Weights of a small mixture-of-experts language model, trained from scratch on English Wikipedia: 2 picks a token, 12 empty slots to pick.
Below are experts of layer 7 (counted from 0) of a mixture-of-experts language model. Rows are named router (the router's row for the expert), gate (a neuron's input weights, with its number), up (a neuron's input weights, with its number), down (a neuron's output weights, with its number) and show model dimensions 288-383. Each number is 128 + 32 x the weight over its row's rms, rounded and kept within 0 to 255.
After each expert's rows: "comes before" lists some tokens at least twice as common just after its tokens as in all text. This comes from a sample of Wikipedia text that the model never trained on. Tokens count by the router's weight.

# expert 16
router [150  91 122 113 114 170 143 112 134 113 117 137  91 106  65 129  89 148  97 189 200  76 136 198  98  91 131 137 121 149  99  93  98 149 165 102 165 149 108 139  97 123 109  95 116 118 123 114 122 178 139 144 186 161 123 181  90 102 156 110  96 137  90 134  85 111 103 122 120 140 151 136 123 162  86  99 136 155 113  97 161  88 110  28 178 121 165 142 126 151 141  88 197 152 131 108]
gate0 [142 130 152 128 153 162 160 107 217 164 179 139 101 118 123 149 107 117 143 210 121 111  96 156 158  95 132 138 164 126 112 157 109 126 148 130  88 146 154 107 116 160 168  68  83 100  86 164  59 108 147 163 135 110 135 141 175 157 176 101 155 108 126 109 117 116  55 157 136  73 158 155 125 140 151 143  67 167 166  80 113 192 134 160  90 166 118 154 118 148 142  94 172 159 112 173]
up0 [145 134 187 194 109 203 122 122 173  75 100 169 154 111  88 200 147 138 117 119 165  93 127 129 197 139 139 138 142 146 157 165 117  99 160  92 146 173 117 149 142 163 119 164 133 150 123  96 108 119 130 110 159 131 105 130 140 188 208  55  92  98 148  67 147 114 151 115 115 106 141 126  96 122 191 108  96 151 136 115 191 118  96 146 104 136 140 154  90 125 200 119 165 125  78 117]
down0 [ 97 152 122  37 148  95 117 143 130 110 166 136 107 149 100 194 186 147 162 126 194 171 108 153 143 176 104 129 125 147  93 170 117 143 112 145 108 166 120 116 134 155 134 107 114 163  91 149 174 130 110 117 102  74  90 122 107  99 193 180 127 133 101 114  82 139  96 149 112 115 152 130 119 107  67 155  81 126 125 117 119 106 140 104 162 137 165 132  86 113  89 138 130 153 107  79]
comes before: " ", ";", "°N", "^{", " —", " which"

# expert 13
router [112  84 147 106 131 134 142  86 196 162 131 116 164  99 124 130 142  76 138 135 150  92 152 125  62 167  93 172 118 158 157 121  95 169 138 106 104 143 108 126 157 115 148  86  81 119  94  74 141 158 165 108 186 119 105 123  73  97 137 164 138 134 131  87  96 139 130 117  99 152 154 109  79 115 152  92 162 125  51  46 121  98 117  95 161 130 136 169 120 160 128 119 133  49 153  82]
gate0 [102  99 117 184 107 172 108  91 198 156 111 101 123 111 165 110 118 151 132 152 126 101 132  60  79  95 129 105 146 115 157 126 128 197 105  51  79 155 120 154 104 121 118 126 107 107  86  77 154 174 114 158 122 108  87 139 157 159 101 102  87 106 114 157 107 123  69 108 125  98 187 124 116 132 141 234 145 133 123 103 117 145 125 112 163 143 142 165 118 144 188 199 171 120 171 141]
up0 [115 122 106 151 165 129 118 116 149 114 144 149 113 162  89 147 156 133 137  80 176  78  85  90 112 130  44 150 130 126 118  81 145  88 144 141 117 136 131 144 133  63 145  74 135 155 130 126  65 122  71 130  81 133  86 152  93  85 141  98 106 122  75 113 164  87 133 156 136 100 120  86  95 139 129 118 131 117 121 111 134 101 156 105 171 150 117 118 151 115 163  97 113  89 160 139]
down0 [ 66 110 113 128 146 169 152 153  86 124 139 129 159 128 169 119 132  77 125 129 109 128 107  67 166 139  93  83  90 117 133  86 109 137 103  97 134  73  93 109 152 140 150 150 131 129 136 136 174 116 165 130 120 117 169 137 155 154 124  93 165 119 166 157 166 152 105 119 117 102  99 130 111 131 128 134 123 174  99 141 181 182 139  84 221 115 165 137 160 208 144 176 104 159 104 115]
comes before: " ", ":", "\n", ")", "born", " by"

# expert 6
router [ 96 145 154 125 145 169 142 152 173 167 140  95 124  67 144 114 122  88 105 157 159 100 156 124 127 115 102 182  69  94  79 138 118 134 111 136 154 105 155 174 146 112 141 148 107  88  90 139  99 136 164 161 124 122  88 152  46  64 114 131 145  76 162 135 195 126 114 139 148 204 167 137 135 168 145  51 131  92 150 105  70 115 102  89 112 116 174 126 154 162 104 119 112  94 169  92]
gate0 [169  94 110 150 148 175 129  87 191 173 161 131 139 113 162  71  95 123 101 120 137 110  79 147 114 132 116 167  78 139 131 105 156 187  89 129 120  68 153 116 102 135 124  93 158  86  94 148 109 127  76  92 169 125 167 143 173 101 138 112 137 131 142 108 108 149  98 150  85 126 189 171  64  96 146  91 171 154 189 107 101 127 114 122 108 108  87 110 121 131 154 124  99 162 113 152]
up0 [ 87 195 145 177 150  80 161 155 112  94 155 134 155 133 102 119 146 201 120 120 125  99 167  70 156 105 176 102 117  95 118 111 146 186 166 109 112 130 106 137  99 151 157 124  94 181 161 105 156 159 147 144 174 109 127 125 109 150  71 123  86  77  91 148 165  98 184  80 126 121  53 133 185 163  85 112 173  88 119  90  89 157 160 108 143 170  90 146 103 162 144 120 129 133 180 144]
down0 [155 123  96 107 105 126 186 113  72 118 173  94 187  94 128 121 120 146 112  93 138 181  85 129 139 112 192 124  68 123  90 101 111  77  68 127 119 109 126 158 154 170 145 118  88 125 101 153 113 139  98 130 115 137 101 128 160 140 149 114 162 105 148 121 103 101 124 143 106 108 172 143 125  44 123 184 211  81 136 161 174 105 111  80  88 106 167 100 106  89 128 136 137 103  57 196]
comes before: " ", " \"", " —", " −", " +", " USA"

# expert 3
router [140  91 120 165 115 143 122 153 158 108 108 101 122  77 102 100 110  74  77 117 108 115 111 129 124 165 137 110 123  97  95 109  77 117  77 164 145 162 105 107 175  50 145  94 196 143  75 101 168 139 174 109 132 110 121  68 119  90 122 129  97  90 147  92  88  92 121 132 152 157 123 122 147 117 189 136 108 166 136 138 129 203 138 130 114 139 182 164 157  86 106 166 147 137 185 116]
gate0 [119 133 161 134 145 124 118 123  78  98 172  62 159 107 104 110 111 175  94 138 138 137  79 156 176  88 124 107 124 120 121 157 152  58  77 109 160 138 136 134 127  91 159 152 176  74 101 143 194 127 127 141  84 139 110  58  61 142  82 152  61 124  87 120  66 139 129 104 133 173 164  86 173 121 100 103  96 114 132 123 140 174 140  68 153 131 173 137 137 130  97 130 100 203 149 123]
up0 [112  84 142  91  92 116 168  97 163 179  87 171 116 117 105 148 149  65 139 123 102 106 128 121 117 162 146 145 163 141 121  97  90 132 113 136 129 125 155 151 165 126 149 147  90 155  91 126 141 123 143 108 180 104 137 202 162  99 177  95 162 157 177 135 158 135 155 142 134  89  76  51  65 137 195 134 144 210 143 161 188 113 108 180 139 135 119 121 124 187  49 156 105  92 117 143]
down0 [138  86 187 118  54  92  78 133  90 145  78 151 158 127  78  99 138 158 116 149  71  99  82  67 162  96 170 148 106 118 141  79  63  98 159 154 104  70  60 143 148 121 123  94  91 161 137 122 158 137 130 119 116 107 114 104 107  99 184  97 150 145 132 134 108 158 140  98 129 115 160 105 162 136 126 101 193 133 127 101 113 153  73  84 122  93 150 122  86 123 160 128 138 108  93 108]
comes before: ":", " |", "\n", "==\n", "==\n\n", " |\n"

# expert 2
router [154 161 133 136 113 172 120 168 112 187  91 128 119 108 166 139 119 138 134 167 134 138 100 120 117 158 147 144 131 123 129 111 101  97 126 144 139 107 106 101 180 157  96 147 139 129 143 151  68 151 179 131  98 136 150 115 102 112 136 130 112 112 217 146 105 182 107 168 137 152 172 114 120  85  69 122 131 108 119 107 205  99 109  90 195  71 206 180 126  79  96 177 174 140 135  31]
gate0 [153 152 156 129 134 112 135 199 112 120 106 173  85 138 160 177 160  94 151 159  82 103 138 183 145  88 164 155  85 109  68 175 160 146  75  98 104 154  86  56 158 115 108  85 182 138  86 132 133  98 187 151  71 130 156 187 181 109 128 113 126 110 178 144 141 134 117 164 116 154 169 141 203 129 108 110 136  83 182 158 153 122 127 157 159 120 155 192 158 160 162  93 148 181 137  57]
up0 [150 106 170 107 131 127 124 198 129 150 107 150 109 183 142 109 128 101 152 148 145 128  71 124 127 121 153  93 103 134  79 164 169 120  78 120 125 149 122 128 175 117  83 123 141 127  78 158 167  91 149 139 111 125 193 170 110 135 113  77 127  59 126 161 123 142  54 168 112 136 120 143 166  76 153 117 105 131 207 215 153 134 147 195 147 155 177 136 160 108 146  91 117 148 138  69]
down0 [129 153 136 156  71  96 201 189  72  92 128 153  68 124 103 136 162 134 162 127 155 157 121  94 121 139 167 147 130  98 142 150 158 159 111 146 141 143 152  53 109 144 156 221  46 146 150 146 146 126 125 162 118 138 155 192 100 113 204 116  90 151 151 151 138 152 149  81 125  97 116  74 120 155 184 100 123 100 106 114 115 111 100 154 137 163 150 100 163 157 100  95 126 113 108  99]
comes before: ",", " of", " and", ".", " to", " in"

# expert 18
router [181 166 136 200 108 115 106 106 186 186 146 116 114 126 132 185 116 157 100 144 121 135 115 165  85 173  71 135 123  83 110 113  55 151 102 177 121 169 132 173 184  99 151 146  47 130 113 109 135 113 104 128 144 109  89 117 138  97 115 213 178 150 128 121 143 117  52 140 101 174 181 148  71 111  93 112  81 110 178  84 181  96 119 136 136 124 148 160  98 120 106  59 170 110 122  75]
gate0 [ 93 125 150  65  97  98 175 102 108 139 107 106 139 118 166  69  79 141 152  96 143  98 120 143 133 121 146 157 116  83  99 151 151 106 146  78 154  90 141 144  88 154 144 146 112 100  89  79 140 141 159 144 145 109 111 115 109 130 149 101 151 159 118 136 179 136 155  94 149 154 143 122 162 151 136 106 136 135 172  75 185 158 101 162 145  86 131 132 126 178 146 138 126 105 133  99]
up0 [133 120 164 100  77 135 169 138 122 124  93 110 122 169 176 162 145  59 178 116 143 128 119  86 113 134 154 159 160 144 213 126 136 169 116 123 121 179 121 107  93 175 120 110  79 124  96 117 128 115 102 178 112 154 102 166 141 104  99 106 140 117  76 123 190 123 195 153 160 114 147  87 130 168 115 124 115 112 161 133 100  84 126 135 147 127 131 113 135 159 109  60 112 122 155 115]
down0 [133  77 109 119 131 180 126 141  92 127  95 103 134 147 124 125 130 120 130 111  86 157 163 118 150 151 100 131 114  94 164  75 197 133 118 114 111 154 106 143 155 121 136 149 149 165  76  75 111  89 115 104  81 113 157 149 172  78  82  70 106 101  96 140  99 121 136 104 151 145 123 104 170  63 121 109  53 106 104  85  79 150 200 161 101 158 133 176 164 145 130 105  68  90 122  67]
comes before: "20", "19", "18", "10", "16", "17"

# expert 21
router [113  58 124 142 171 130  99  96 163 149 153 149  42 117 124 143 135 131 132 155 109 144  53 140 104 131 163 171 154 137  78 110  68 119  94 125 141 105 124 166 170 130  93 130 165 149 188 146  79 138 145 116 123 108 119 122  74 154  97 200 109 172 151 119 107 119  92  86 138  99 182 121 117  58 125  36 140 129 142 121 112 109  74  90 133 136 106 178 173 140  57 129 111 136 132  75]
gate10 [123 156 132 101 105  88 120 152  75 168  78 184 148 205 145 145 108 172 132 172 139 144 157 142 159  72 183 131 128 115 114 132 195  91 120 153 100 165 162 135  76 148  57 152 129 126 164 114  85 106 143 168 146 146  96 136 171 106 122 151 136 125  91 119  95 126 113 151 111 169 162 117 109  68  63 177  74 169 145 144 148  76  93 155 101 149 180 136 141 108  89  98 161 109  96 157]
up10 [ 87 157 133 120  92 145 124 141 111  71  91 121 140 122 154  82 168 137  84  99 133  96 136  87 190 142 152 148 122  74 103 115 109  94 147 114 102 147 106 174 140 139 150 194 151 158 153 118 150 123 103  86  96 108 129  65 136 103 121 163 145 152 166 122 131 173 146 155 103 184  97 135 171  92 159  98 128  87 136  72 169 101 173 130 137 140  74 114  86 141 166 143 113 123 128 161]
down10 [120 129 144 115 137 129 143 113 145 109 174  99  51 126 137 128 141 131 130 186 143  70 153  62 184 110 147 126  68  96 124  90 100 115 150  46 139  96 112 160 179 116 101 123 127 107 114 126 121 165 181 155 107 126 112 114 135 100 118  88 160 138 153 119 168 136 104 139 103  67 162 142  84 134 145  85 109 123  60 120 147 130 154 135 145 140 197 153 113  85 117 177 125 171 132 120]
comes before: " of", ",", ".", " in", " and", ".\n\n"

# expert 5
router [158 130 137 120 115 123 181 131 122 114 125 104  54 105 113 146 160  80 158 136 144 121 125 119 101 157 123 195 135 109 121 206 137 163 142 125 131 116 119 172 133 116 174 129  99 130 103 118  88 178 143 160 100 160 128 125 102  94 193 189 152 124 179 140 170  93 107 158  91 123 119 146 134 177 138  89 128  83 131  57  84  90 104 145  86 101 132 166 136 113 147 121 133 140 159 134]
gate0 [186  79 134 161 107  96 124 144 141 155 128 157  86 128 166 177 132  62 101 156 214 116 109 106 101 124 122 211 187 117 149 134 150 147 181 129 112  73 162  81 160 119 112 149  91 137  97 112 112 114 156 125 118 150 122 117 101  73  92  97 175 138 116 162 104  92 109 108 136 111  97 176 135 124 143  70 149  99 177 112 168  96  85 152  72 142 132  95 142 126 180 128  90 133 126  55]
up0 [138 132 150 102 156  94 166 148 158 107 140 171  89 146 148 172 147 128 121 145 202  87 151 117  65 128 141 176 168 113 180 118 138 133 183 117 145 109 148 208 115 134 171 102 155 200 137 126 120 182 133 163 132 120 158 133 156 112 120 125 174 136 160 121 133 135 135 126 121 134  94 132 132 105 127 103  80 124 164  92 133 109  85 192 107 167 117  95  96 144 133 131 143 117 195 110]
down0 [118 126  93 100  73 125  92 178 181 125 109 128 138 186 172 179 190  92 100 120 160  70 110 165  95 104 147  76 182 112 123 156 187 100 120 124 164 175  88 117  87 107 166 163  81 140 166 140 170 132  94 125 118 150 122 108 143 165  95 102 114 153 241 158 168 136 103 143 103 110 111  97  93 114 109 110 120 168 133 157 101 139  87 127  82 146 194 137 153 150 100 132 126 104 143 109]
comes before: " the", " a", " and", " he", " which", " but"

# expert 9
router [ 95 136 159 130  80 147 151 170 179 126  62 142 159 119 103 134 102 144 151 156 146 119 141 149 100 171 157  99  94 130 143 140  67 117 131 166 106 113 156 123 141 132 140 128 114 107 154 126  48 183 160 133  32 153 133 145 117 128 174 108 108 140 206 137 141 121 109 123 139 123 100 133 108 103 148 124 145 113  76  83  77  99 139 179 162 100 146  99 119 143 130  88 174  52 160 150]
gate0 [102 211 138 130 163 129 119 195 153 134 162 122 182 130 109 194 180 134 135 153 124 124 158 179  70 154 147  82 149 100 138 190 139 122 136 137  91 108 101 157 128  68 126 122  97 127 139 102 124 112  56 157  90 142  90 148 110 141 196 116 128 123 135 180 159 119 200 129 115 145  93 132 134 144 105  96 115 103 127 109 153 142 164 184  52 118 166  75 150 147  92 132  91 172 158  87]
up0 [121 200 130 183 138 120 116 180  76 111 125 126 100 107 135 120 135 125 131 132 137  93  49 177  78 168 188  90 157  94 197 180 125  90 118 134 106 122  97 135 160 106 108  59 116 164 103 117 132 209  75  91 106 119 100 159 146 140 142 102 137 120 137  96 107  86 107 136 120 125  61 153 104 109 122 167 145 162 112 170 111 138 160 166 129 125 130  92  70  99 176 111 173 108 149 124]
down0 [121 107  79 123 134 127 129 122 155 123  95 110 145 120 132  98 140 157 144 158 101 140  99 149 158  58 103  94 118 144 122 120 104 107 112 173 131 128 115 156 128 184  86 186 132  51 145 154 166 150 155 138 120 121 117 187 143  99  93  72 129 150 125 132 136 167  76  61 130 110 112  99 178 154 112 130 150 112 118 100  81  65 143 156  95 122  95 131 136 191 131 169 145 169 111  97]
comes before: " the", " a", " ", " his", " their", " its"

# expert 17
router [165 175 149 161 163 106 111  99 189 120 151 144 113  93 162 101 166 131 105 174 118 108  99 160 125 130 129 105 149 129 101  75 144 137 157 177  99  74  84 141 147  74 146  87 124 146  99 139 139 181 166 106 106  91 131 106 100  94 161  95 108  99 166 106 112  93  99 114 142 176 128 139 150 119 111 142 177 118 122 107 151  99  77  71  99 126 172 132 152 140 170 134 162 149 107 103]
gate0 [ 91 169 132 194  92 135 135  82 165 159 104 130 141 113 114 114 156 127 140 140  76 129 131 149 105  83 140 119 134  91 101  96  97  90 112  82  98  79 121 130 111 103 121 134  87 149  63 190 112 190 154 136 152 193 147 179 128 131 146 172 172  85 176  90  88  89 215 117  91 124 178  99 122 121 118 112 108 107 179 128 187 181 132 174 142 162 147 129 128 197 191  55 138  82 110 140]
up0 [149 109  82 149 143  83 123 122 161 133  89 125 150  86 142  94  96 141 130 127 111 145 103 127  98 113 120 122 147  99  66 149 133 130 129 182 194  88 170  91 124 176 177  88 131 118  66 140  92 118 134  59 126 157 155 167  94 146 167 148 169 131 201  86 129 104 144 128  97  78 126  97 122 117 148 159 171 140 149 131 172 141 173 169  82 149 171 143 141 131 153 102 166 110 107 164]
down0 [147 176 122 140 193 127 130 132 141 111 186 130 109 177  91 158 126 188 162 138 168  96 134 162 171  78 154 140 103 168 113 177 132 152 103 119 125  61 135 133 131 138 177 110 128 184 116 187 184  86  87 114 102 132 155  84 137 129 108 106 179 194 100 196 106 152 118 124 137 163 146 152 104 134 129 103 130 150  86 147 112  57  90 152 155 148 157 121  94 136  98 121 152 112 165 124]
comes before: " |", ".", "–", ":", ",", ";"

# expert 1
router [137 123 157 128 100 109 188 104 165 168 120 137 113 111 108  48 117 136 157  96 191  84 149  97  95 159 144 118  67 114 132 129  90 114 143 156 133 147 187 115 134 130 152 116 121 128  69  95 151  87 148 115  57 155 151 139 141 142 162  89  52 135 169  96 185  93 152 102 141 122 165 103  71 120 153 144  72 131  80 157 158 128 122  80 209 146 130 164  80 115  89 117 120 138 150  86]
gate0 [ 87 121  16  69 128  77 140  86 157  97 136 135 110 156 147 116 179 112 173 147 126 102 130 186 145 164 103 155  99 149 134 158 135 166  77 131 137 145 133 138 155 175  71  74  99 182 180 167 123 102 152 131 187 182 118 148 119  73  91  62 148 151 157 153 128 139 124 140 163  78 112  87  97  74 148  76  77 134 171 121 114  79 105  92 142  88 185 104  66 110 148 116 150 147 114 128]
up0 [100 161 165 167 149 184  73  65 161 184 106 112 126  94 112 144 153  85 132 108 124 135 130 108  67 146 152 144 150 181 103  96  74 106 128 187 104 120 114 156  94 175 136  99 157 158 166 118 123 127 127 139 155 120  92  80  89 156 120 115 136 120 140 122  82 214 143  94 125 109 169 119 115 151 176 147  46 132 134 107 153 133 136 110 119 150 120 143 146 135 108 143 129 165 191 158]
down0 [ 73 140 129 170 148 177 151 136 135  92 139 116  97 133 158 123 113 119 153 100  69 117 113 104 155 145 174 148  77 100 201  52 124 147 127  84  78 171 104 154 167  77 112  81 172 125 161 129 106 164  81 169 139 143  66 170 173 121 173  81 151 157 119 144 103 154 106 173  76 170 140 114 158 132 149  98 184 102 113 139 108 121 133 154 132  93 131 129 133 159 141 117 145 124  88  92]
comes before: " to", " the", " in", " a", " by", " as"

# expert 10
router [137 184 141  93 115 175 127  95 143 171 133 126  97  47 120 129 110  64 118 145 143 150 113 110 164 121 126 172 165 109 122 140 103 174 142 129 162 138 120 103 152 142 129 111 150 134 155  68 113 145 183 116 111 131 123 130 111  33 136 144 177 119  77  79 118  99 123  77  88 195 109 156 126 107 120  64 106 110 133  85 122 104  92 141 167 150 124 114 109 110 119 146  92 153 157  84]
gate0 [119 137 132  87 133 113 113 133 179 174  59 161 132 150 107  87 159 128 129 107 133 133 125 164 114 133 170 141 129 173  61 191 102 142  67 115  97 113 148 113 133 111 101 162 147 142 101 134 187 172 133  74 147 158 111 162 207 144 170 159  90 147 122 129  60 125  54 152 109 108 158 151 132 125 184 118 101 164 152 111 135 123  79 118  83 172 126 145 149  96 198 117 102 143 114 136]
up0 [161 130 121 138 131 124 142 155  93 112 151 139 120  92 105  95 112 141  61 178 106 134 124 150 133 125 147 116  93 114  88 139  89 108 131 140 139  99 105 118 139 142 161  89 150  87  36 111 113 151 131 147 113 145 152 160 147 161 141 124  96 184 181  97 161 169 125 140  50 122 165  76 150 169 117 123  96 131 154 166 138 122 154 146 184 144 217  85 146 112  96 129 155  66 114 125]
down0 [ 90 127 155 112  69 144 115 121 191  98 150 144 125 137 104 109 141 108 140 169 133 132 185 152 116 158 111 174 149 150 162 127 145 178 134 103 121 169 120 131 127 115 140  76 140 119 130 129 123 117 141 136 185 147 120 147  85 101 141 134 126  83  97  98  92 187 132  92 138  54 203 140 167 104 145  77 106  98 127 133 132  90 137 146 118 161 125 116 153 164 174 171 120 123 177 189]
comes before: " of", ",", " and", " in", "\n", " for"

# expert 7
router [135 114 176 123  83 170  87 138 134 122 153 110 115  89  79  90 110 137 114 176 124 121  98 172 164 116 139 138 172 119  59 127  99 142 103 161 162 140 107 183 127 103 113 110  79 145  69 159 124 139 187 125  93 169 171 118 125  89 155 104 102 170 123 100 162 138  92 160 103 119 165 132 102  97 123 123 132 120 136 105 142 192 105 131 176 149 159 145  96 146  97 117 116 146 179  68]
gate0 [115 129  76 100 130 114 143 145 180 134  71 132 121 131 195  86 143 155  98  98 146 138  97 174  98  88 131  72 104  91 124 189  72 139 104  94  61 132  81 157 207 114 116 175 160  88 156 140 202 128 102 110 118 106  89 128 191 132 109 141 135  88 157 155  55 135 135 156 117 127 120 160  51 112 107 139 128  86 141  84 168 119  80 118 146 119 106 115 115 138 158  89 108 150 202 139]
up0 [161  95 119  98 111 138  94 135 135 177 124 106 115 118  52 162 116 136  92 192  87 141 186 166  73 105 101 135 206 132 128 122 137 147 171  68  96  75 143  99 127 176 115 114  91 183 153  95  73 160 125 163 157  58 154 161  95 118 143 104 101 152 126 145 152 113 115 123 139 119 119 178 117 109 171  90 143 155 102 140  99  95 137 109 122 145  60  78 112  75  93 131 167 126 108 124]
down0 [163  83 159 155 141 104 124 111 195 157  60 147 117  95 128 113 149  76 178 133 125 124 121 119  84 118 147 109 151  81  66 148 145 112 135 144 206 182 110 173 119  96 198 135  70 169  91 125 140 145  75 126 132  73 119 163 119 138 150 116 159  77 100 159 108 124 109 150 135  68  74 130 126 131 107 132 139 144  77 157 105 128 150 143 147 180 141 141 151 175 115 139  69  97 117 111]
comes before: ",", "\n", " (", ".", ".\n\n", " and"

# expert 19
router [144 103 206 161 128 125 206  70 164 130 126 133 121 129 106 136  80 100 149 177 132 114 143 155 102 176 105 175 154 116  77 153 111  85 164 164 158 142 178 181 161  86 144  73 172 157  86 133 119 184 144 120 171  86 180 134 142 175 191 133 108 113  99 149 187 121 142 107 144 144 102 160 106  91 117  89 147  75 161 111 136  85 177  73 164  93 125 149 122 111 155 128 137 116 188 123]
gate0 [ 67  99  94 134 181 146 147 144 150 139 125 162 124 101 105 137 166 112 153 102 141 160 131 112 124 135 138 165 113  89 155 141 107 115 125  90 167 153 127 163 126 127  98 187  82  85 141  80 123 102 148 109  99 116 168 146 127 114 145 114  61 146 150  40 178  75 122 101 113 186 126 109 129 113 139 139 124 147 117 108 153  84 206 109 110 125 127 160 142 140  82 136 154 116 114 129]
up0 [172 104 150  52 110 151 126 138 185  69 194  65 138 182 122  75 115 175 112 114 102 130 134 129 145  99 120 121 149 123 139 127 110 141 148 102 128 158 138 147 104 120  92  73 201  76 121 168 114 161 118  88 144 138 137 123  87 146 176 161 142 101 118 153 122 106 137 183 120 115 170 144 131 112 158 144 158 152 175 152 151 157 100 167 150  99 122 107 152 100 158 142  99 132 111 113]
down0 [113  99 115 128 137 137  61 175  84 112  72 129 130 151 110 121 146 131 111 157 125 100  61 154 219 153 109  99  73 144 143 104 130 147  63 167 150 111 142 133 132  87  93 156 118 142 122 107  72 128 120 147  75 120 110 148  86  82 134 132  98 166  47 161 113 140 208  93 104 157 122 176 145 150 107 138 120 131 146 114  59 178 119 122 147 195 129 160  98 160 158 129 124 139 106 127]
comes before: "-", "|", "==", " The", "The", "==="